From a checkpoint of a small mixture-of-experts model trained on Wikipedia: 192 squared ReLU neurons an expert.
Below are experts of layer 6 (counted from 0) of a mixture-of-experts language model. Rows are named router (the router's row for the expert), up (a neuron's input weights, with its number) and show model dimensions 0-127. Each number is 50 + 15 x the weight over its row's rms, rounded and kept within 0 to 99.
After each expert's rows: a language model's description of what the expert responds to. This comes from a sample of Wikipedia text that the model never trained on.

# expert 7
router:65 59 46 45 52 35 38 61 51 67 76 59 43 50 47 47 59 70 25 68 40 32 36 68 59 74 75 44 75 47 71 60 55 38 49 27 41 53 65 45 40 52 57 36 63 44 73 28 35 71 33 72 55 54 38 33 54 31 34 38 62 28 60 25 50 71 28 38 49 41 73 61 57 59 41 45 58 36 71 36 62 49 33 36 72 42 54 27 80 52 50 73 44 64 42 34 64 41 42 31 70 59 35 66 24 65 55 63 25 32 51 35 56 64 85 51 41 69 50 50 72 59 16 76 36 57 37 48
up0:31 35 29 64 50 40 35 55 76 44 62 45 29 38 72 69 37 49 58 48 43 71 33 26 27 19 53 56 42 59 14 57 72 53 64 79 18 60 64 60 68 77 16 48 34 66 22 45 54 57 42 31 33 71 63 51 39 39 41 42 73 46 40 76 58 49 42 26 68 45 69 64 52 64 52 48 58 53 62 24 43 31 71 54 62 62 45 52 33 61 39 45 47 54 52 49 49 69 55 32 35 47 35 33 42 48 52 51 52 48 28 37 40 46 35 69 42 72 62 47 60 33 42 69 56 90 34 42
What it handles: Numbers and common nouns. Small numbers in sports result tables, plus everyday nouns and phrases like parents, household, young, an, group of.

# expert 9
router:65 76 44 48 57 38 33 65 65 56 72 55 29 38 28 60 59 69 37 75 41 30 36 67 60 69 66 42 69 44 71 34 49 40 59 37 24 28 76 49 29 65 73 45 63 31 68 33 45 57 18 67 40 57 46 34 53 26 27 31 68 32 61 28 40 65 43 41 51 40 68 70 48 68 48 40 68 30 65 36 53 29 33 37 74 39 50 43 80 40 51 61 42 59 41 42 60 30 39 39 57 67 30 66 34 55 66 61 36 42 25 34 56 61 72 44 45 78 52 55 60 66 47 70 37 54 52 36
up0:41 45 57 54 75 50 42 52 57 53 26 39 67 50 21 47 58 57 45 71 53 59 31 29 69 21 54 48 48 56 45 56 75 64 42 39 54 34 44 48 59 68 24 72 62 41 44 30 62 71 30 65 44 64 61 17 55 45 72 68 51 30 46 46 55 42 82 20 70 46 43 64 37 65 55 50 60 45 78 27 49 64 50 86 67 24 61 51 64 70 73 65 48 21 42 57 55 46 56 57 26 41 47 48 60 54 50 43 40 45 50 34 51 65 32 54 72 67 27 17 65 32 32 29 72 49 50 33
What it handles: Sentence ends, section headers. Periods and line breaks ending sentences, closing "==" of section headers, and "local" or date phrases such as "on October", "After the", often in election articles.

# expert 41
router:64 60 43 45 66 41 38 74 64 69 58 62 41 42 32 58 63 58 23 74 44 45 29 71 53 75 73 36 61 44 64 46 59 52 54 37 41 52 64 42 43 48 55 43 65 20 69 30 32 67 36 53 51 58 39 34 67 31 33 52 60 39 72 31 30 65 33 27 63 47 68 70 64 60 57 40 56 37 76 33 86 34 38 55 71 46 60 21 55 47 37 73 48 63 46 48 58 20 21 36 58 68 39 61 28 66 59 57 32 29 40 42 55 74 55 40 49 58 51 66 63 71 26 60 25 57 26 44
up0:51 52 52 66 30 42 74 26 57 61 37 17 32 77 41 43 28 46 52 35 64 55 54 53 45 39 63 77 49 63 43 28 07 69 30 30 40 51 71 62 47 38 46 18 54 59 41 66 63 54 48 43 53 43 47 56 21 28 54 29 42 52 80 61 22 40 70 59 57 44 62 69 59 54 52 61 44 38 26 51 38 63 65 49 75 46 50 61 47 21 44 88 56 47 65 60 20 44 46 58 50 63 26 58 29 31 29 33 43 55 54 39 42 51 33 40 43 31 24 56 64 36 60 58 61 66 46 47
What it handles: Nationality adjectives. Nationality and country words, mostly European, such as German, Dutch, Spanish, Danish, Denmark, often after of or in.

# expert 33
router:64 70 36 42 45 32 40 75 71 58 60 70 32 47 64 52 61 94 32 73 39 40 48 68 44 77 74 37 66 55 75 36 39 42 46 31 34 49 61 52 34 39 70 37 57 45 55 36 44 65 48 55 43 68 32 32 74 29 40 53 70 32 72 33 42 60 38 29 69 24 76 69 46 69 51 34 73 40 65 27 63 48 37 55 62 49 67 35 56 48 39 68 53 64 37 49 65 38 49 45 55 72 33 54 30 59 59 64 29 37 52 36 66 71 68 64 38 57 54 58 71 62 33 69 30 57 32 59
up2:64 89 50 49 57 51 68 66 46 71 53 38 72 41 51 52 61 45 57 66 60 26 26 54 71 56 37 65 46 67 50 29 45 56 50 38 48 67 51 14 58 41 47 52 27 57 57 67 57 39 57 53 23 59 55 69 56 45 61 66 18 53 17 58 42 51 26 54 43 74 50 67 62 69 44 44 43 75 27 29 47 40 46 63 56 62 70 55 70 78 55 25 47 50 63 77 59 40 42 47 52 00 69 59 33 56 72 69 35 40 42 53 50 36 74 43 74 58 53 39 34 58 55 47 42 41 50 35
What it handles: Scores, years, table cells. Digits in match scores and years inside tables, "now" and "then" in asides, climate-table labels, and sentence-ending words like world. and Park.

# expert 61
router:58 71 45 45 33 34 37 63 57 55 54 52 41 52 51 70 61 62 20 63 39 40 26 55 54 75 70 33 78 49 61 57 63 46 51 38 21 55 62 47 46 44 73 45 62 39 57 25 23 68 39 69 51 55 44 29 71 32 33 54 67 41 73 23 32 68 27 41 56 35 61 60 38 72 34 43 70 32 64 34 89 44 46 41 70 33 59 43 56 36 46 74 41 57 49 47 67 28 55 35 69 62 53 64 33 60 63 67 37 30 32 34 63 69 56 53 40 72 66 55 71 66 42 65 43 57 17 43
up0:40 55 45 69 59 55 73 42 59 59 36 64 55 55 53 38 22 53 47 56 32 14 29 27 51 46 65 74 31 74 49 51 50 78 57 47 32 60 57 69 70 64 34 52 53 65 61 42 38 53 61 63 33 39 42 69 37 60 52 39 53 17 57 50 59 49 26 83 81 38 16 72 53 66 36 61 39 74 38 40 76 39 32 60 40 35 15 42 54 74 41 38 40 53 67 37 65 60 83 29 58 47 66 42 43 60 58 33 42 56 38 47 40 54 48 69 40 64 33 60 64 68 53 72 49 55 54 30
What it handles: Place and team names. US states, colleges and club names in sports tables (South Carolina, UC, Lancaster City), plus the pronouns them and him.

# expert 54
router:59 74 53 42 44 37 32 69 61 52 62 61 32 45 46 54 54 62 34 62 31 36 36 61 38 62 70 44 64 49 76 50 54 26 54 30 35 52 67 41 43 40 64 32 58 41 61 22 42 56 52 67 50 44 36 34 81 27 39 42 65 36 66 26 51 68 32 29 53 46 69 61 43 59 71 32 72 25 66 35 75 43 26 34 59 40 56 33 58 34 54 60 59 61 42 57 64 19 61 34 65 56 38 73 28 57 61 49 43 36 48 27 65 76 54 67 42 63 70 58 73 67 20 65 43 69 16 50
up0:49 48 43 07 47 53 60 35 50 40 70 57 75 58 47 57 69 38 43 39 51 10 49 71 50 57 58 18 67 51 36 60 51 56 38 68 29 31 50 74 75 62 35 51 71 35 47 79 38 36 35 65 51 50 36 70 47 45 62 34 60 48 71 34 79 63 33 49 55 56 49 49 61 58 39 60 42 56 30 62 67 45 52 28 27 53 25 50 44 57 23 49 62 49 72 53 46 21 59 24 40 52 36 34 31 69 15 43 84 44 49 58 49 57 45 35 36 63 57 30 62 73 31 40 39 43 61 61
What it handles: Capitals, headings, money. Initial capital letters beginning names or sentences, === headings, "- Children:" infobox fields, currency symbols £ and $, and prefixes like acqu, intro.

# expert 4
router:78 72 32 52 35 30 44 67 64 54 66 63 32 51 49 62 50 75 37 68 26 29 35 62 48 76 71 20 66 52 73 37 58 31 58 29 30 50 73 37 37 46 64 40 56 33 55 30 28 64 32 70 49 53 32 39 62 33 38 46 75 23 71 33 47 58 38 28 54 39 72 74 58 70 61 40 67 40 74 39 71 38 35 38 61 39 54 33 52 46 49 67 53 63 39 45 55 27 31 35 58 64 37 81 39 59 58 61 38 37 49 44 55 77 48 33 41 62 47 62 58 62 43 72 33 42 36 48
up7:60 42 39 48 46 49 53 56 46 10 40 64 44 21 23 61 43 41 65 49 42 72 61 55 25 50 70 74 49 50 73 38 56 58 33 31 48 70 54 11 41 56 67 58 45 50 33 36 70 62 49 66 79 59 17 39 41 52 49 40 56 35 85 54 27 45 73 46 50 45 59 36 31 46 62 57 37 47 55 33 61 60 34 44 56 27 36 65 59 72 39 47 38 68 23 23 47 69 52 53 30 29 44 63 39 26 34 47 95 33 55 37 41 40 31 51 49 59 42 55 36 53 46 57 51 45 52 23
What it handles: Mid-word name fragments. Word-internal pieces and endings of names and words, especially inside tables, such as ittsburgh, ene in Tampere, ible, and table pipes.

# expert 22
router:47 78 36 39 37 26 34 61 68 65 74 64 34 50 47 72 49 85 25 61 39 37 32 55 45 71 69 39 75 51 64 46 48 24 46 30 40 49 69 48 43 54 67 45 68 30 52 27 38 59 41 60 42 56 33 34 68 37 31 41 61 32 62 32 45 69 32 46 50 24 63 71 36 65 65 37 59 23 62 47 65 31 20 41 68 55 49 40 51 56 55 64 48 72 37 45 57 31 27 32 63 74 37 59 32 62 66 63 29 42 55 29 58 69 66 49 33 58 57 61 72 55 27 65 27 45 36 42
up0:33 35 45 44 31 60 16 41 82 43 41 44 39 92 50 68 54 68 46 47 51 67 18 49 37 39 57 58 47 24 41 60 63 63 38 43 47 39 54 57 68 19 42 52 56 32 47 50 33 53 47 51 65 71 54 71 33 50 54 41 46 50 37 43 67 41 43 03 24 47 46 60 48 60 66 30 50 54 72 56 60 47 77 56 64 61 50 48 54 56 38 66 24 34 62 74 48 65 66 87 53 57 32 36 34 32 68 59 40 27 81 50 61 58 38 52 36 38 70 35 25 55 49 61 65 46 43 38
What it handles: Story and death words. Nouns like story, novel, Life, Death, verbs like died, When clauses, and closing punctuation after names or taxon author years.

# expert 3
router:52 76 46 45 62 37 35 64 68 64 67 67 26 36 50 52 57 66 27 74 45 43 43 65 66 71 70 37 68 51 76 53 44 16 50 26 28 53 71 48 39 65 62 39 63 29 64 37 28 74 31 56 53 46 35 41 72 30 28 46 60 28 61 23 24 66 35 40 62 33 58 62 42 62 59 38 67 32 66 43 59 43 30 35 72 39 60 39 79 56 41 58 47 64 41 53 57 35 45 37 66 64 37 57 40 53 57 66 39 30 62 17 59 64 69 61 20 58 48 55 62 58 40 66 35 51 30 58
up2:46 27 33 47 35 31 54 59 33 37 92 49 44 56 38 45 54 32 72 26 53 53 43 21 62 60 54 46 66 32 73 47 53 60 71 35 43 66 51 33 63 54 17 55 53 41 83 63 41 32 82 34 23 60 53 51 32 48 68 55 67 29 59 51 59 46 32 29 50 67 67 39 43 41 56 57 42 52 39 57 61 35 52 59 41 40 76 48 28 57 35 45 51 51 36 58 49 66 36 57 42 57 33 51 48 93 55 35 76 49 64 60 64 92 21 48 46 47 64 69 48 33 42 51 60 57 43 21
What it handles: Decade endings, clause openers. Final digits of decades and years such as 1970s and 1960s, plus sentence-ending periods and clause openers like ", however", "as he", "and he".

# expert 60
router:56 68 38 46 38 39 29 71 63 57 56 62 41 36 20 69 51 86 25 55 39 30 32 69 46 57 68 46 71 49 67 46 53 48 60 26 38 49 60 42 41 36 64 42 60 29 61 32 33 69 49 63 48 62 29 31 69 31 42 32 56 27 60 24 39 57 41 39 51 33 72 69 54 63 53 41 63 31 71 38 95 50 33 54 76 41 49 38 53 46 33 61 46 64 43 55 63 20 35 35 62 72 48 56 41 55 41 60 32 21 40 34 57 59 60 38 45 62 78 63 66 59 44 63 28 64 28 49
up0:47 84 72 70 49 53 66 74 48 30 52 36 38 44 22 26 27 62 23 41 51 40 58 51 36 34 44 55 39 24 66 39 49 70 43 53 39 43 58 37 55 54 44 60 33 32 51 60 49 19 50 47 47 55 58 72 60 34 44 43 67 48 53 45 41 50 58 41 45 51 55 66 48 77 59 52 11 56 51 30 54 62 46 41 69 55 19 54 27 59 23 48 68 45 53 47 55 36 33 64 62 77 22 69 48 82 27 50 66 73 30 52 50 68 23 69 66 39 37 39 59 40 43 74 51 43 14 43
What it handles: Surname endings, units. Final pieces of personal surnames and names (Magomayev, Tunberg, Dzhanumov), military units like Squadron, Brigade, Group, and sentence-subject He.

# expert 19
router:61 67 36 49 26 25 37 70 54 71 65 55 41 48 57 67 56 68 39 70 30 45 44 67 55 71 64 35 69 41 74 48 61 36 61 32 30 58 60 54 45 54 71 46 71 34 68 33 30 66 31 57 53 60 25 30 59 36 33 39 64 23 76 37 35 66 36 24 53 37 75 56 48 55 76 43 64 38 69 36 66 51 41 26 59 51 55 38 43 56 33 57 38 62 48 37 63 32 22 37 72 69 45 53 29 59 62 67 28 39 51 27 61 69 69 46 25 61 42 69 66 61 46 73 36 59 27 49
up0:56 66 61 43 51 58 56 59 51 63 54 51 62 17 44 45 34 97 54 45 31 53 73 65 56 68 30 36 71 42 58 77 48 58 66 29 63 48 43 64 79 79 76 33 36 81 49 41 74 58 50 43 33 53 36 66 27 20 44 34 60 64 73 15 66 40 52 35 59 43 27 55 34 62 41 55 43 57 31 47 37 57 46 48 33 58 71 54 51 53 63 38 19 58 53 34 42 53 45 47 50 16 34 37 57 43 43 52 34 49 63 67 76 53 55 29 36 30 48 74 55 45 49 66 39 32 49 41
What it handles: Year digits and adverbs. Digits after "In 1" completing years (1972, 1631), plus prepositions and adverbs like among, near, relatively, specifically, throughout.

# expert 21
router:66 61 38 43 28 37 41 72 68 68 58 58 34 50 37 47 55 64 34 69 35 42 32 67 55 65 63 41 77 54 72 54 63 50 52 37 38 38 70 49 41 55 68 37 61 48 67 20 46 59 14 69 49 54 34 34 56 36 35 39 70 25 77 19 40 71 36 31 54 55 66 68 57 67 47 40 67 38 59 42 82 43 44 29 60 48 57 32 46 49 56 71 41 57 39 52 82 29 46 25 60 75 45 59 28 58 67 52 34 32 58 30 53 72 54 77 56 59 52 52 65 63 30 72 39 56 25 50
up2:34 29 64 77 30 60 72 49 66 42 71 39 39 74 27 63 27 48 53 40 37 63 28 33 50 57 47 35 73 70 60 30 50 55 32 33 33 71 59 52 35 46 96 73 48 40 35 48 42 34 45 54 39 59 38 66 90 50 56 64 41 34 58 43 34 36 44 35 48 34 63 39 48 53 65 47 53 39 11 39 53 41 41 31 55 51 73 45 51 63 42 48 64 35 41 73 53 56 54 62 38 28 36 74 56 66 27 25 69 45 34 61 46 55 65 32 53 64 61 56 44 41 28 55 79 52 78 56
What it handles: Places and list numbers. Place and organisation phrases like "state of", "nation", "University of", plus digits in chart positions and group numbers, often in geography text.

# expert 12
router:60 75 49 42 37 37 37 67 62 60 65 65 35 42 56 64 63 76 25 60 38 34 31 67 61 68 69 47 67 47 68 49 51 47 41 32 27 53 70 58 36 52 55 41 61 32 64 30 37 56 22 72 46 57 33 24 57 45 30 26 60 28 61 31 35 71 41 39 48 34 69 66 60 72 60 32 62 24 67 36 73 48 49 20 60 35 50 47 56 37 52 74 36 54 51 55 72 34 47 30 78 64 45 60 41 63 67 68 44 35 36 32 56 60 71 48 37 63 51 71 72 63 27 62 29 58 38 33
up2:50 59 43 72 31 79 70 60 54 66 32 41 64 74 41 26 62 77 68 58 58 54 51 59 73 39 65 71 55 76 82 42 65 40 10 41 59 34 62 66 28 55 41 45 55 46 42 55 56 53 48 37 48 30 54 44 31 31 78 39 63 39 70 74 77 67 42 47 46 39 39 72 64 69 35 61 41 49 53 58 26 38 39 46 54 73 69 37 59 65 60 37 44 44 64 66 41 52 34 67 69 19 67 34 44 60 44 33 49 41 42 63 45 50 71 83 52 27 41 80 53 47 34 48 59 39 55 48
What it handles: Table headers, field labels. Repeated table header cells like Apps | Goals, infobox labels ending in colons (Media type:, Recorded:), digits in score lists, and "this".

# expert 62
router:63 70 37 49 46 34 35 68 65 59 76 49 40 48 56 55 56 80 38 75 46 34 34 65 56 73 66 21 59 51 58 59 39 45 55 42 24 58 59 43 34 56 58 31 62 38 69 37 30 61 33 75 47 51 42 36 65 36 38 45 64 37 68 37 24 71 35 30 65 37 71 68 62 59 43 28 70 32 59 37 60 39 36 35 73 37 56 31 50 55 39 65 41 64 52 38 63 27 26 30 55 68 41 78 29 61 63 60 25 31 50 42 67 64 69 42 35 63 72 38 61 59 44 71 30 64 26 44
up0:55 40 40 62 33 52 66 68 62 63 82 24 60 62 52 37 65 66 58 69 81 41 47 54 42 39 32 88 85 64 81 58 60 39 18 37 52 54 18 49 65 34 42 55 39 48 38 38 79 33 67 75 70 53 54 23 66 48 41 64 33 55 47 28 66 37 52 57 46 64 28 65 52 33 63 25 43 39 20 42 34 58 22 50 65 33 45 51 65 45 53 45 52 73 52 41 53 59 41 63 43 28 60 58 42 60 46 67 50 41 34 41 23 62 49 40 57 66 79 56 54 44 62 43 47 54 40 63
What it handles: Year digits, verb stems. First digits of years after "since" or "in", plus verb stems like oper, caus, separ, dig, div.

# expert 30
router:58 66 42 45 52 37 45 72 72 70 71 65 31 50 37 35 46 66 41 73 33 29 34 62 50 59 60 33 76 53 75 42 41 50 72 45 30 49 73 54 42 49 64 36 67 45 67 34 41 52 28 61 51 62 33 27 55 31 40 45 62 30 69 36 40 59 33 30 56 33 70 64 37 63 90 35 68 30 69 26 51 49 42 47 70 45 51 36 53 52 34 61 45 76 57 51 59 34 44 35 69 71 39 63 30 60 54 46 28 30 30 43 61 68 57 55 37 63 72 78 60 61 36 67 44 54 09 57
up0:52 68 58 32 63 34 60 51 46 69 65 68 49 80 48 68 52 54 71 49 45 52 45 58 77 73 66 29 63 38 70 66 87 67 48 72 33 59 56 55 54 47 54 69 75 63 35 66 59 27 34 21 45 54 39 47 55 78 60 52 55 36 55 58 42 55 54 45 29 52 61 53 79 20 40 72 66 55 45 38 53 57 19 53 40 42 58 34 55 58 41 57 64 79 47 43 41 48 64 56 48 62 48 43 17 34 45 65 58 75 56 26 50 59 49 59 62 31 49 48 46 36 73 60 57 43 93 88
What it handles: Section headings, infobox lines. Line breaks and === closing headings like Climate or Career, infobox fields (Country, County, Genre), table pipes, and the word military.

# expert 1
router:52 60 47 46 56 36 47 62 60 63 79 51 41 50 43 56 49 65 25 67 47 36 35 77 47 73 61 24 61 53 70 46 45 39 64 30 34 45 72 37 37 48 73 36 67 49 65 24 44 64 22 70 51 60 45 38 68 37 26 44 70 26 76 29 50 59 39 23 58 38 66 64 51 73 52 42 60 33 67 36 58 46 38 37 69 40 68 43 79 40 47 61 45 77 37 40 70 17 69 24 56 65 35 67 35 56 48 63 39 38 40 34 54 74 74 59 31 64 34 66 68 61 35 65 38 50 42 56
up2:32 60 42 81 48 41 38 38 46 54 57 60 50 57 41 62 76 50 42 89 62 33 83 45 31 31 71 35 65 73 37 83 44 50 34 59 67 39 39 61 33 47 62 59 22 30 56 67 40 55 36 44 44 73 50 62 56 68 76 50 57 53 25 46 59 54 43 68 38 51 38 37 36 13 41 47 47 47 42 53 39 43 63 46 71 66 53 46 64 39 77 46 80 40 21 61 35 32 61 35 62 28 67 44 32 34 75 37 37 47 30 39 63 62 44 77 50 47 72 51 24 39 55 48 47 50 37 38
What it handles: Parentheses and place names. Opening parentheses after names, commas before US states, and geographic words like Southern, Colombia, Guatemala in lists, tables and infobox lines.

# expert 48
router:67 62 39 48 45 36 31 71 58 60 54 59 36 47 23 72 61 63 34 66 38 40 34 69 59 75 68 23 59 47 61 53 40 47 55 34 28 64 70 44 32 58 74 37 60 36 70 21 42 69 31 74 47 66 34 19 58 40 37 47 64 22 69 37 44 66 36 39 63 32 63 65 54 58 56 34 68 40 58 37 74 48 20 41 59 48 60 30 50 45 30 61 49 62 41 46 59 37 36 35 70 65 38 83 30 52 52 63 28 38 38 34 62 67 72 45 35 66 63 32 76 61 38 63 43 48 31 56
up7:33 65 23 78 28 47 48 32 44 49 48 45 41 64 38 44 22 49 54 65 71 33 51 57 28 63 69 59 49 21 21 39 76 42 57 37 51 51 67 44 46 50 50 61 40 56 59 64 66 45 58 32 58 42 78 45 36 33 62 59 55 81 43 64 40 50 30 39 72 60 54 35 47 31 46 38 61 49 39 52 42 34 51 68 58 63 53 50 34 34 67 38 32 38 92 84 55 64 43 50 25 58 73 42 42 64 33 29 50 47 49 23 58 77 62 62 41 78 70 44 28 33 40 70 58 36 27 42
What it handles: Suffixes and results terms. Word-ending pieces like -ation, -ing, -ifications, and nouns of elections and competitions: votes, re-election, Championship, races, victory.

# expert 6
router:61 59 43 48 50 24 42 75 64 62 64 61 32 58 34 41 54 66 34 66 30 25 39 60 68 69 62 45 66 49 68 56 46 40 65 26 28 51 59 60 44 68 74 44 75 41 64 29 33 60 26 58 57 59 24 27 50 35 36 48 69 25 64 27 46 65 32 31 67 48 72 62 44 74 47 24 69 35 58 35 73 46 33 36 62 53 62 35 59 39 45 63 39 66 38 49 66 32 47 33 58 77 34 64 31 60 56 69 36 37 53 37 66 63 76 67 38 76 41 58 64 65 33 67 32 53 33 53
up0:46 58 64 42 52 57 50 48 60 58 71 29 23 45 67 40 31 25 54 55 34 44 87 64 44 54 62 23 81 89 61 45 59 24 46 41 73 61 29 28 32 40 59 50 57 22 73 50 63 60 63 39 52 58 64 35 59 57 29 96 63 48 26 66 34 82 37 62 63 45 52 37 59 57 56 42 50 67 51 50 53 50 71 54 48 66 55 51 63 50 68 42 37 57 74 48 65 57 35 46 62 16 48 56 48 43 51 49 35 59 68 68 58 41 32 50 42 66 58 36 55 49 81 32 42 31 66 44
What it handles: Word-initial fragments, art. First word pieces of content words such as art, long, grand, com, qu, especially art in occupation lists, plus numbers in tables.

# expert 53
router:59 63 44 45 49 18 40 75 67 64 68 68 32 48 57 48 52 61 32 73 37 28 48 65 41 60 67 48 76 46 72 42 31 36 67 28 35 52 75 52 32 56 68 44 71 58 56 26 38 64 36 57 36 60 39 26 62 36 38 45 60 30 64 24 40 65 38 25 62 31 69 75 67 68 61 43 55 19 65 36 61 33 39 53 62 44 59 42 55 40 52 65 44 65 47 46 65 34 39 33 62 56 51 60 30 66 52 54 29 30 58 08 56 71 51 65 43 68 64 64 62 59 30 66 25 50 32 58
up0:22 42 65 43 47 80 48 46 50 21 61 63 43 69 50 55 51 74 57 24 45 42 48 25 15 38 44 35 44 51 42 41 28 51 44 49 38 46 35 43 45 62 55 57 14 33 61 61 66 52 62 48 33 32 46 29 46 25 22 75 40 39 39 46 40 56 33 32 37 55 73 39 65 73 40 48 72 28 40 13 55 57 40 47 49 65 55 32 35 39 25 43 11 65 63 58 46 09 47 50 36 49 66 63 62 62 45 41 76 70 55 36 51 67 64 45 46 72 48 49 43 41 57 55 56 57 63 58
What it handles: And-joins, section breaks. The conjunction and linking two names (and K-enneth), often fused with a K-initial, plus paragraph breaks right after == section headings.

# expert 29
router:56 59 45 34 35 36 41 70 63 71 70 50 31 49 54 60 52 65 23 62 45 35 34 73 46 64 64 36 69 54 59 35 45 36 69 39 40 47 71 51 48 30 72 42 57 41 59 21 41 67 47 72 44 59 39 23 63 32 37 47 59 30 66 24 43 65 37 23 55 35 74 75 66 76 63 28 70 37 75 35 88 40 39 33 68 43 57 36 57 46 36 66 58 68 38 54 65 33 41 28 71 57 48 50 28 57 52 55 30 35 42 35 54 69 53 57 56 70 67 58 59 58 36 70 31 61 24 41
up0:49 43 71 60 56 49 36 40 41 67 37 73 52 28 56 10 52 44 46 47 40 73 48 44 73 87 22 50 68 14 44 63 31 46 33 81 46 37 62 57 32 57 61 59 43 80 64 73 64 58 58 39 69 52 57 52 50 61 40 58 77 37 80 45 66 65 60 43 36 31 47 46 47 20 81 60 33 57 59 85 62 47 47 29 27 61 59 68 50 58 38 56 26 39 38 47 68 35 48 52 42 73 54 56 48 47 56 56 43 50 63 85 62 56 49 48 53 57 32 37 65 44 41 67 40 51 34 35
What it handles: Non-Latin bytes, verbs. Greek and other non-ASCII byte pieces, pipes in tables, and verbs like called, renamed, buy, beat after to or and.

# expert 46
router:61 69 34 52 61 29 51 60 49 62 62 61 28 34 38 58 63 71 30 61 30 34 35 63 48 70 70 26 56 59 74 43 47 06 67 40 33 56 74 48 46 44 65 34 73 58 67 41 32 65 36 71 48 51 32 37 53 27 42 51 71 32 64 37 46 65 27 24 52 45 70 64 58 75 68 38 58 35 70 29 49 40 33 42 71 45 47 35 78 36 43 73 51 58 51 37 57 35 47 35 64 65 42 58 32 57 59 60 27 34 44 23 67 59 51 57 39 58 43 58 70 55 37 61 29 84 51 59
up0:42 54 38 43 51 43 68 26 56 63 09 67 72 66 43 54 15 49 48 53 78 56 47 59 52 42 59 59 50 34 42 61 35 63 53 59 45 55 49 50 46 69 56 29 73 69 71 41 38 47 44 54 63 69 44 40 63 57 60 64 59 41 43 54 64 65 27 52 54 34 59 45 65 53 96 44 54 61 49 09 41 22 34 48 81 42 69 63 40 37 33 60 33 27 76 46 41 63 38 32 56 66 25 50 63 67 42 66 54 91 24 63 50 62 66 46 39 45 54 48 48 46 45 56 42 21 41 70
What it handles: Appositive commas, paragraph breaks. Comma phrases after a title name, especially ", also known as", plus blank-line paragraph breaks and connectives like rather than, as well.

# expert 36
router:56 64 42 43 62 37 42 67 60 69 67 67 27 50 40 58 56 70 33 56 44 34 36 74 51 68 72 32 63 55 69 44 32 15 60 38 23 62 68 36 37 48 65 43 69 42 52 34 38 60 38 62 52 61 39 26 62 22 43 46 74 36 70 22 46 68 36 39 60 31 67 69 44 71 61 40 71 36 61 45 84 49 45 33 69 47 55 34 73 34 35 72 50 62 52 42 56 22 75 38 69 59 43 59 33 68 68 54 42 38 36 39 57 66 49 52 41 65 54 59 69 72 32 68 24 68 39 49
up0:83 53 57 49 78 42 60 32 58 40 66 68 48 63 67 35 37 46 56 38 44 39 47 38 44 39 44 37 32 63 58 32 46 31 47 52 33 39 83 62 25 78 61 58 40 50 40 28 54 59 48 55 44 50 29 50 76 40 54 48 33 11 53 30 45 31 41 50 47 67 36 57 31 43 61 51 45 48 71 79 57 45 39 68 57 19 66 79 17 66 42 45 65 53 57 58 56 48 48 49 59 60 57 90 67 29 74 39 71 50 51 59 50 45 64 80 28 23 29 56 24 50 56 30 46 40 58 45
What it handles: Dates and function words. Month names after day numbers (24 May, 12 March), coordinates ″N, and clause words like that, also, may, will, did not.

# expert 38
router:49 70 41 34 47 26 45 76 65 59 59 54 28 52 39 62 55 68 27 68 38 32 28 58 38 73 70 51 62 53 70 55 48 34 59 35 32 38 72 47 33 47 58 36 62 48 57 37 44 61 30 66 46 51 35 28 59 34 46 40 55 31 70 30 33 72 30 33 55 26 79 58 52 61 73 37 72 29 67 33 46 32 37 47 70 37 50 58 65 48 42 57 51 71 45 26 66 33 40 42 72 66 42 67 29 62 70 51 40 40 52 31 57 69 76 45 48 75 52 61 71 59 36 78 32 55 16 35
up0:73 44 53 40 49 36 38 75 65 41 65 61 79 32 63 29 40 59 55 54 62 61 44 59 99 53 36 44 68 36 68 50 99 65 45 46 41 37 31 39 54 65 57 43 61 56 34 61 54 50 68 52 34 48 41 48 41 29 47 55 38 47 39 61 52 60 54 57 54 72 57 52 56 62 28 66 17 45 64 59 41 57 19 72 52 69 59 56 35 13 58 50 60 53 43 66 47 60 60 54 63 85 30 53 48 46 42 55 76 44 62 23 30 56 51 40 65 81 50 47 47 34 42 42 58 66 45 22
What it handles: Paragraph breaks, Thai bytes. Double line breaks between sections or entries, Thai script bytes, and word-initial stems like polic, abs, dec, pres.

# expert 2
router:66 68 34 47 61 37 41 66 66 64 66 65 25 36 42 43 60 63 31 69 25 39 47 69 45 71 64 23 73 47 61 63 50 46 66 24 24 61 58 43 34 48 65 47 57 43 69 36 56 62 43 58 51 52 34 33 61 41 33 40 63 28 69 36 40 65 32 26 57 42 64 85 48 76 65 34 58 35 67 40 99 39 42 46 64 50 61 24 50 36 43 72 59 56 45 50 62 21 57 27 55 73 50 64 23 69 48 60 42 27 38 36 60 64 57 46 52 69 57 51 59 60 35 69 33 54 34 55
up0:78 69 35 51 65 63 41 33 53 64 08 58 34 46 48 41 45 73 46 57 35 51 57 37 53 50 63 56 79 62 48 75 40 42 23 24 46 35 47 41 55 49 71 56 47 56 33 46 58 63 50 49 58 49 61 51 32 84 73 40 53 39 40 59 29 43 74 27 59 25 48 62 54 67 29 69 66 47 64 77 18 26 48 56 39 37 51 78 27 75 29 41 64 46 48 70 32 37 31 60 42 64 68 51 48 42 67 45 32 26 62 52 38 39 62 61 63 54 55 65 25 26 28 53 44 40 42 59
What it handles: Infobox field starts. Line-initial dash fields in infoboxes and lists such as Turned pro, Platform, Type, plus name pieces like Mc, Mac, Tim, and "would".

# expert 56
router:64 64 35 43 50 39 38 66 73 63 78 65 27 57 56 60 49 67 24 66 41 40 28 67 51 71 61 55 58 54 68 22 60 56 56 36 23 36 58 48 36 53 71 39 57 37 71 39 36 67 39 65 48 47 23 28 72 37 36 42 67 38 70 19 49 58 37 36 58 37 71 68 56 67 85 39 65 38 66 43 53 48 45 43 76 36 57 45 68 46 56 60 49 56 40 50 61 29 50 32 59 65 43 57 22 60 72 65 30 34 53 37 53 73 72 83 32 62 57 61 75 62 29 59 40 62 36 45
up0:34 55 73 59 09 38 33 40 51 41 48 71 57 56 76 46 63 26 58 45 53 30 63 40 45 54 69 84 80 48 77 67 45 55 67 52 22 61 77 40 50 45 39 46 45 68 59 64 50 44 16 28 70 41 28 49 34 72 32 30 60 44 69 53 48 72 66 58 70 53 33 52 52 79 48 48 26 46 48 38 49 59 69 45 63 38 69 51 53 41 45 34 25 53 75 44 69 52 64 64 44 47 62 47 50 22 35 53 50 65 51 64 49 64 50 31 60 41 68 45 61 43 60 65 90 56 34 61
What it handles: Punctuation and list separators. Colons, dashes, semicolons and closing section markers in lists and coordinates, such as - Coordinates:, ===, (ITA), and ", and".